{"num_hidden_layers": 10, "balance_loss": 0.000177, "num_key_value_heads": 1, "vocab_size": 2048, "rope_fraction": 1.0, "attn_scale": 0.125, "parallel_block": false, "init_std_qkv": 0.0376, "init_std_up": 0.0376, "init_out_by_depth": true, "lr_mult_o": 2.0, "batch_tokens": [32768, 65536, 131072], "max_seq_len": 256, "z_loss": 0.0001}
Below are experts of layer 2 (counted from 0) of a mixture-of-experts language model. Rows are named gate (a neuron's input weights, with its number), up (a neuron's input weights, with its number) and show model dimensions 0-127. Each number is 500 + 40 x the weight over its row's rms, rounded and kept within 0 to 999. Numbers have three digits each.
Before each expert's rows: a language model's description of what the expert responds to; "comes after" lists some tokens at least twice as common just before its tokens as in all text. This comes from a sample of Wikipedia text that the model never trained on. Tokens count by the router's weight.

# expert 3
Description: Infobox and table delimiters. Colons and pipe separators in infoboxes and data tables, especially the colon after "Total" in population fields, and table cell pipes.
comes after: "\n", " Total", "0", ")", "ation", "ity"
gate0:480535542535508526513506607496517566494447496538527504515527466527485570515491482498456540494532440565463472499485490476417516495473524523480527483495465473459500465547525486432429523411475516481520496545453536445499477596525494496473435511495454515525509514527497483450455431536494489483483484423401429437413501577528502498507509529582485469471520548466410486488480538435554491576501
up0:517508578553584508541533539572465560550470465537505495483470478530482531484522437526532545504450485531523482454429555470459486540465524503492532465553471514463525492525557454536463539435494477515463482579515508437468431605477494497442433500465503438523541522430522488493452509536494449521466507474445493512419534585556523512544537498498537453484496565471493520532445496434438444526536
gate1:510487472483497410516573525434538470469497462444472489488476455565514511511528549563532552473560510450512502523561460515449479565510552500446455472596558478466511511511421462491555548471555504573487493498560523541526563474437524523518545484502525461469538495557553516474510418455471463521610397551490520490495507491536487467549570484480459479464487550502516480529469511532485492459535
up1:476529453478498557476448491509516531470525468542481505518544541462440451464461430431481446506495454572531492459482528504551474429487460428569492479483538477564458507523592574493458509436498503453462544500444499499515465537501485479490496503554417514520548471493509442486494605540560604555449474522495444524503494480464492493475496534556474583578559455497473481539510536484481543490472
gate2:511457493472495484513515492495477488534549499487544501503523493470494513483548522485513475510528493455496464539500497421483511548481516502451447459542471469487518417550436452467516578605540491375525464554537493460492482497517511439516537457509443470552547463531399439447528455553540406505447618516533538523522516575484487521499480494538462526440472511480563503511584483475460475493526
up2:484501538472489540538437496479481439489558462501530543577478522507417426484523502548527483497539466479531480525466504415503599544500490568455498522514483507557514444588504476473510557520540481488607484496489451450486471516510504454580548498472486475575582478487489509443551501531508415488510472511444457512499518515496468460456471485517540592441506538467479474515580513445504439482556
gate3:453554525441524506598524504479571524514466439521504560508501557545436457522456486485489494499588538423543488513484465591554474548490474483476479515533440437511539537472452527543507450564594524460461445491508499469484521464445463427478456514443505500454561478535484520480508541517484454475494529462535533473454555480536473525511435454425468481493501465518479447422526486482553433473529
up3:491452463536482526479456524508540460488520575548487466561496483503509503480467418531512559517551519553520463460501505486468534451568468507403501497462522473427476525471483496474510491452407484509505484531541483489504524460535499550497537565529463614530485572484465433567528493481503609551455487493414483480471484480494543464507528525552514536492515476541493555547440576482543594453489
gate4:556491468522470524528507513466517565493580509567480528481427468562563464501565515489537453521509476563457533471557509454499527508393566479471464466555449503501545473455484494495493477509495599528570541557536565533489467486575473527516453473549548441465468473492515516493463582542461552519566528516543477523550498508513546519556546480575532542478520556509550513530453516536439450497502
up4:458514514491583440475451534442527452527450459449508521481514489486457499463414449529490581423487512499527548567418506508508425470565514494549578540477584542524482519559518468510497492500583467507495503546519455461517482524491489534537462536442504520501506500482511472511484425540491487528579462535519486542540497476422505529444401485451428536500523456585498541478504497467527497536550
gate5:445550571514501580482480571461528496550550545544460485470530512503544549457414449513502521472549505393487551505465555514494449533471467462494511508545546520509463527489501488507538518439470542522506541547552466502515491482463502538437425524448509530485485417400472490495463497529532558541506500518531488511556518550481529457453445484573494449480485501490420577502518509417444447486447
up5:397556508552511542531490540446504505508507512540477492518529500543535547502475461489526588500514542404495567506535458482418461528476475473423583515505477494513479520507441541459485459457516492491453503471585519532487490529463552495518458573439531451547456484561479484542533444497482471496498481490540511473539554534510535471495497534560560432451438563483410580460523473449499454490458
gate6:494481572533502484470563583515533528583561552427485503530528546463511529444534523505507438515507418518513510481451514462443508460478597549425493497484485502503519496508539476570501471423546497449460483575452517431527477454471502506433533428535473501459530423516463562505566467509448484516578470511542497520492494531443436527531456465579534482490537514506506544475527476438487488538512
up6:515528554530482502512574578503513512588536538443500512525491547423523518474547530483544467520485463500487443471451503482419542492519592576451497528413435527483554485524549552471488488447531487488487525521530521441498481503505538458496498490515494468486497431511481528502546495488435448469603489486465470467428441529447427515515465506513559496441526559539465505436483475415471431543497
gate7:428457534519476522473535563501536505520468537470550527478498574542494553545572538468427512560464503493532516403513491417483505514468550530487529397604564459448468489513437467542519451437562527516496511513547477549505552514543545467499524463564468450488537540529456514509520464494473515501541453542555451535455497504466439472480451512522520557515498569543465495478476521478528475504418
up7:510622483506509501515520493509468510455548464545424439523486441457444457450434500547567480526517540463474490539473460556507489459564452477488523524427458484561483504515529551445495604526434432482487490458466477474518448441470456515488518640433510513519480461473547465459561497517523512572477522485441545485553485530535517479523505495538509474450471467496488499554499483532470460526523
gate8:564533525456440507396502578439507528545551499532527519446511508552481532470570530540477456568524528465490521512527467518542488515509543511489490510490474455499538458449624483429574509452459522532571526497525520509436513452525581512523498508511493497482457507429518549546577457433517549532550472471462458424450453460471496497491484515547449576502510491492484433537491466518498522550524
up8:518504497523485570508579501461531497506524478512487507457461396576501454483586492493548524581500465492549526459545550480478506458548488525530512489470588557503461477468564505467551509470543533549452467558549543546476484531552590511538417530494520509484452505490463498472539420517512529493482555471385467442561465479499499443488500516537458565480475498466529512523508539480541540472431
gate9:497442513469472519554492531494438511474506464522442462515566464494468515524533577471492539499464446469481530516550469526504548514448484517498514455444457586441449587498455535474478540487515505459474563442523487509557511555440486522504509465499509522546512457482494466444515479394451506441466426405546521458508535495501442520548464470516532435457438566416468468456563479536468523450489
up9:486511534538477496559536548521541548457557536494468423452527530506461512440563498539492491542380514524474518514509545569558542448479474483554504481478551544491478554473497546508507579422493546493470502471490561509480430487471508458524433488465503567508525466461470408473440515518426506505470442453480509481494569481470434506422486500438551427518469525428502515497520467545522538542490
gate10:499588488519472466464489497473513497550572453462579519509489497474488561505553489432472474600505544551516525478479454469509519440522535476458473542499497506514554459459521464472482507497441508462417490515499467501458546540462489508518523454550476426482464497585531499528473492448440441401591481441481462419493464478486483504571534548551437545480554545518421538518499517469459526528474
up10:535389506523547530532520504504515512486439528519428530515486543563522422494471502532490527377502491457477509516496577524473451539488469506506519478512495503531465538527503528515467500525598482472596486489518523535550455441539523476519507554478523521543557502431519495501540516564559532569419520531494577590542497506515524502437492461481546464524467502459598465441495468516542462470515
gate11:440467481484516530482489499493555559458509485454521445502502495449480555559680433501467493528452576476514447471487539500506543513481505424517543507510441437530469504497481438549468533504506518461470531507519473401448525547479490512465554488490485488574479565498492515448519475515483415481537484460502582525521486508457554454516462530506522485466415562442497498527552516473531544522502
up11:570548546499485545572510539591531505498517527486509561475477521519573490479482505481580490457543514501480448501552478500427553504476530556504562468484518526512446544543438525519441487534481516528564530387522549506498532500527558451537455482534511463494484505528486506631442501525470540474541509503512590412522478593533470508512494498532510497488437535496544526476483482539573459479472
gate12:511466545470493508505562474502576423535498492490538473530549512479488586492551485489523537552483461496571441432538438506543488490486556517473455538554484409452562514414419470554528481494513592528500541536566462547391517509508500510500476468486407476549488560492481518522469542480495529536482499491505468518545556484528524464479444472478540538475531500504395560533515519505460522496528
up12:502522408498460523487487515456499536482529516442509521529533491499463501545433486549493494482578544577456505469576597604475507538490479517532540485484522551512500456507469423485521559537461549519436464488432439459501490442515502554451572457541577546520498458439442495476507474483524508500491462478516539493430477469523497489468464528496459503533489459504542444470507482544529543514636
gate13:450483447482553501498530505473433541492474429561506507498516561543423484540519545523446571453562480488486564572529464478534542457488492512507470512459470551471568500505462548463575511555485551489508535489519458499506470518558591515438513427547510529492493504504513506620446483449416442465481469506547478512442454451507493518478481443496537467503440436486501543481500489508488463575563
up13:508520543515558487469496503467492553532443461540479551466463526490453469481474542483534531472568522522475547504550513484480421510457539502456503452448541592455494529463518514477509469475567547505462559527502479487455495417406463499518537524564418541437514495519413528501518517452462531456518490498523502478514483552477525469509630471540496451540531468502475542479444553409587521519511
gate14:471529559501481566521542490517573456516512490514451518556510576506470374527476513481519470491521467386554466486460498471511459547507470475468463541521495506455467438532513523503519503491581508456488589565546516546455477559537479478513505520483468575428598454554532460500487479571493521511515432470474436501422503497509465532462514513504527505457512505470508529480478451437518421451494
up14:461514547486468552504478509517521464494583480517464497522480594463486379527498537493534476480533481428584473547502478514515468525510457498451426551554481527459455450526483563523543485526582504448521520498557487530466528508516472460534498546480505548424627451541505456520441462543477497481505446453517460516462588469517532487536512531493539476463520500492505525486469521474601437464485
gate15:506557435420514469491503505464508433490530488536444486479612525569459528468552476463494525546483470440473525516489549475530467554512496515516509498521473494527463498435510448476427504518479452531463545508528464466546533574487506515525550442507526480555505492467502507460483417536527493560571495491499484499449521433478511594536481447562441413465500577570541501550584532450459480500498
up15:536495541516490500507510485594490494535513486422505491513391503476467486540454501536549462531562514561530459427504537518482512478513469524529556483516533478499438475549497525475550506434509546495523532503475452503513489395508532487550495566517448533475620439500558500459570554440521567496484538427473492504470460551494541423521466522443519573572547517456432519492479543478510515504491
gate16:501485548410565469492486550538444496489501487462523480501505496484409472576493529554439577506439491513520456482522551521525437517513516458522559456513466477524486538460459509489444572529541550579535544555546471480459494445458446534519490531500537488543569501537481506446495467549508471496489479468571521492512461512575445541429431508490539512463484558416547461497428522541484526576485
up16:519467457458503390475508494492505499451542512495561475500497464520515439459566489475517546501506491521529452553488520487466559455515475492562522532508497504458551525462441470461512523445498538496534495533474550553516435508533460499573503504450576549484502483556513575484471497510463507437547479549485431395451543515541467563514393447537502506479555573478585458523531569543532487533469
gate17:485490528472554509612491517462519494494488536520543480551454545538481519492606592469506517423475551467502497414504544447467479579470445503515512496575446452528513522552525485517475531521534474471524456502525513449484483529482558505504516538497478533538512534498516483524559514529548454407487494424456545514392511544492501489433460410512520569465505546420537515482522472461511503470523
up17:457495561499527482626486544459469518462510528578561487531474510524470509501631556453445520455482537494519477480486566465467507535472430514503545540539485504545518503570510494512515504493552503449524432478515498478491535583470525498538518593496460496486509530499427531457513483527470426397473515418450516501451527528504498524500508463514529499429498540433513491462516529425513512506430
gate18:567438528447527465514484484574487463519571489527552562443488490536536505527513519503474444434435485589502468471504499481479527468540524501516539460516524548510441531464462503401475541492513548477557501484429511452487552543520553510578484453553487486559493589525535500483489505479480545521521470456519534408522471500553468492496509470489406567560457526454504478608463475550490491536509
up18:514501481448503493517522485533495478499545499514440528413510537455471479564555453524481503470475510587500487475482512482580460508499492512552562522462497509558517516460433475475459517429551501469495559476514421446447523530465494428525453489539479480508500520478510545464534551436413527448505435527555537429516514483460523493509467467433456583481475493470570472596464406465470546507557
gate19:466534538525497470509485491514398473497533466495432517546492569488496397535518560480553523443547531433542500471479490481528475496517441497499475558593494492517479582538487524532489507481579509463454521522503557544562400491510552515510451499560503523428598528515490509446574458480473475516510504520506448504473506433499481493511573484471544510505525504463486549515501489492526428403569
up19:494540466466512462461497535476580555505482504499560540540458433557508594474477544546437529512488537512531490508496508515495494535477540422500470452473506486435486484466489496507515531467457404510554510424476507499482550450505476505465518471504478442497530563587560525492460494459535511481561533474476494403489466460490496492556580532515438492588557484580512425462446539533540550526444
gate20:448503551543474488461488572478564398564501506470512501529462500533506498505516505545457506526498437463536491498502530439522472463522412518510514478520523514458520492474508513432437429417546510506583509480506452529527501547496513542533483543586436481439595441512485575504513553554519522574527478546541456565518539468575528519546551508484540527511540475499583494502471538493523488533434
up20:533442467470502480475507473563477599449514479538492535477538527446445456500453509485470568432489526539485577508536536547505525521483574441476419516486456530534496513460542507520523541517463476452424506540488536454532535486488570489445524469437518530541446503501540404479476437415477466441480535427463524439492457507423462455484505492528470438480490524477420531483546464471503489488548
gate21:489554453559479505506545514527571570474489488577546545492452467499518526450559581504460504522529517445465488510448425463519441508420472476443538520448483510493523509616458460517557536489507486498493361499520475510522505475520441532454475486479495471499420572483502532562435478512527528521525499464525505468486483515529444477466498557521518492509480498473476499417443475544541537430440
up21:492475565462491482448463496514467466549500525431431471516493544517517472550468392469533473456479475578513482527537529507511552476596459496554480464534496486494456478384514517448440430502523506499547600559484501518511494515498564542547514498478512572524601444482498493467526499500525497477529496550509465528451492499494579534549503456432481477508531481535544485603498515492453461548525
gate22:552526457522469481468561573513511442562438494475472506473551491460537532486484479476434583507455491491508501494429524492477434561497613437477471477532517482495467486492519555428525520443497454491593540529558500491524534533524543471531511477455470423492516483538570533524514486491523490584604494531558510494505509507488490452548492473599501468443539548552499477520465473472471432552500
up22:538564434482474445410515510496452503523469495458525492489564509472526490529481513456463531518386539471485471472469544506497498513512567470514513479505529534480475503481575549408574527443539452489553554469513493466518513490570529409530438499486462501480508474502506534569514507482543465568627447542581526459515541480506482550534493438554510430514493560545516503509474497555511486541510
gate23:472565594573415479493553501463502518494478484518473544465458506466493529445511453503532540484435516447434431528514436505511512451501536536472485486422432541409548496466549534456444545470497500498486629459481547509448478499447512512539461519517477499434523467506494525503464523490549491455513425484466518468467528539513509482616512584508464518520447523437490539520523478458502495527515
up23:463574556591426476500540505486498481516487492508464528472476432457461505454517519521516527524432486456444444527530433490489440477522540506504505474449438475402527496490532493456451558434520516507538615480491559511456525508441513594555479512506503510427522487499491565458480495494541518466564398471487498490495534548532511496555579558539465530468470551488517508503493458427477510484533
gate24:546541540445457513516479446481466488586513534493459457460515443471530537495522516506517445533504501489510506459521451502572540505518469480533613421570510412497501504488486512483494512528542488511526528491530548508455538416511479526532440473429560455474472501489433514530510544467540515511515461459509472540555424604528504506509476436509569512438425510454449531540488445604464512506499
up24:534558521461506484495542425508491514561468530534450531473505544452531503511530476460465449502455490468521550438581400471597572484507518496488459517538509553552553494515531508513501469509520475551524509522557533544464447477493452461586488536511547470486499582487474466495496467427472452467526483562490439517477470505497445466543478404496586535412513568494464507554548518531465481485461
gate25:510484503460485450489475480489499477528551487501464503552527593503479480490510541484532457539493463416580557478485455486460494466393469428446435520550444483438553515395475573554578466545539519509548478550451519541475483450486511497465488367526495478503528506504512492491489512480525461515492499430525477530465461454562473452536535515495455514507489502546423522477441481487470507553454
up25:469552506513495555497529482561475520427461522496522505501483425473458462513472489490489575460553514570449450486533464525526510460609529503486554479468514504561499420514491436463467524479432560581468466466507443505527494502512492502501547608477502528563510528426539461499513468440542571444459505495485492486566473579416580434484473491528466531482480484451524470523521521524545464482494
gate26:524517589467494536520490573492456501502504540458460501523490556509525487568541425448557521484468482419460489487524558547553529488427498544488552555500472537579531535573491491440431455550590555487521555522497490473504491495533430465508419511562504470525503536491447506522452484490453498529538594453513524522512554479557540487556457554530481470469526548458512502533492481445553445468518
up26:469492543480509484505416416483484512561564465454442463491507512525511494474587525504495550539527496485563464480464546512512502516498451487462511510486479415481524494505460468550525547487510465418432469449507413432574430465533540421476466409515455454482477431471490542584581509501492446468522454456534506528514514448474531506546489467519546490490515505392542501539501491498517458511488
gate27:555493490450410526452548527504517486463480494523472452529491405505545473505488450508560447515488444477421516518526460502449504515533598497477480493527509445487507481467492464533440525466442467475546589532424539501481557492445504475504468457453469498543515472547491457418537565486504570478557554519398506492535523552521462479495480576512507545502518514464443420513512423531510512448530
up27:453503516527608459558498464479456497524470503470551533444543575550497487476524554493441516504527523484548564480500589512529511487482410512540521477463538582518491539536489497477564499499522524555479453457579474501505419517520500484492526518499545504469474509417478548582475497490558469552477474520542529504486523424448502514528512405471512422544520484510579554505524602504468513501469
gate28:458516525524521522498492555531491478487503485535517447517451509492503538538489539513550535451556589507532554528463495497447509459393455458535532491481535550451500414548502517488512480489507571573489571434497458527522510418548475437506510510503510443515466492524470537519530421429585493524545473449532482574502451542462572501446473457458523520517555508535429465492460463569548561495523
up28:500476505462468459454479460505527484409573418487486521560505445539519477480503492512480428464512405509504498494615485506510471431528531481572484541484559412463508525483498525471514442472547496467558451524517483536540516545487483543501461456573456528517489525488566450497507469532460488485495489520477413518523425447507471548535530523532592496563465534444494456499498543477539477548415
gate29:536443508524527492481509538517508517522517494459438513475458484524435517532497437478449513536494422427492514487459571426521502542358493526512494507549557510537515546595489426480422513497552533480467533519490477519504428516500532508534502487528518430503471447560441513403551523494551500534507532543457515574506545539567525502496514549489477624470510474521509500499532475478529477471535
up29:521464512521490420563485506512583503529432456507467491455444446447460522493473457419422525463481427490483477433469492468489514495458468473471500505568501456483461521549460469457447510411576528515521523452519501540479559558480498526540483538531507415478500512546446524497497542513468481431528440491477471540538563535538523476457544517451547552412444467560443489469454458458523468498526
gate30:468529506499538555417524526534539476543510478456409420450526452458493546540569517464516511509503527474489453481447535441520520504467491528594491531526498438455514499453485419478465517404484488526536501537467532510576498536505520485494393465456500449535470438554438523466522430554467461492522475407547505557508474560496548464501495450537493497487465524551492559529475472471554533507502
up30:447441435469558516465537445564414545490546517485442432518561470452540514539523540445522480530495472533484495439606493475524450535464528475509483479520446462464560454495507437464471528520456535512500476540430499518464506544444494488474500532518496441543461501542442501456487470489437421446503484534543491506520479451517500444543564537557467401533518487494530581543519540538455523541494
gate31:437440525465488601499551526543522487580510502511489511500500496525417545509446532543502451524468442595501494513452490502543529493545490518497497465475486503495450515517456491416494482425528505602466475536405372478481565514485525536473455467508440493444538487496526471525458598510520531536440501486478467554487523547469532501505492468476492470558498517468453457558476544484546561500477
up31:520500461499510416498474464486557602458465512490465538559514507494518461488523494500501515511495508459456541487531546572494503530463484560427480563501501602527594465485526415611495522527495512478499436508545598469543461475523487477512511536539512533566448510493496465488563466517523522485521562457494491478459532437552505484502448443504410558499550453476496502492562467557539504450532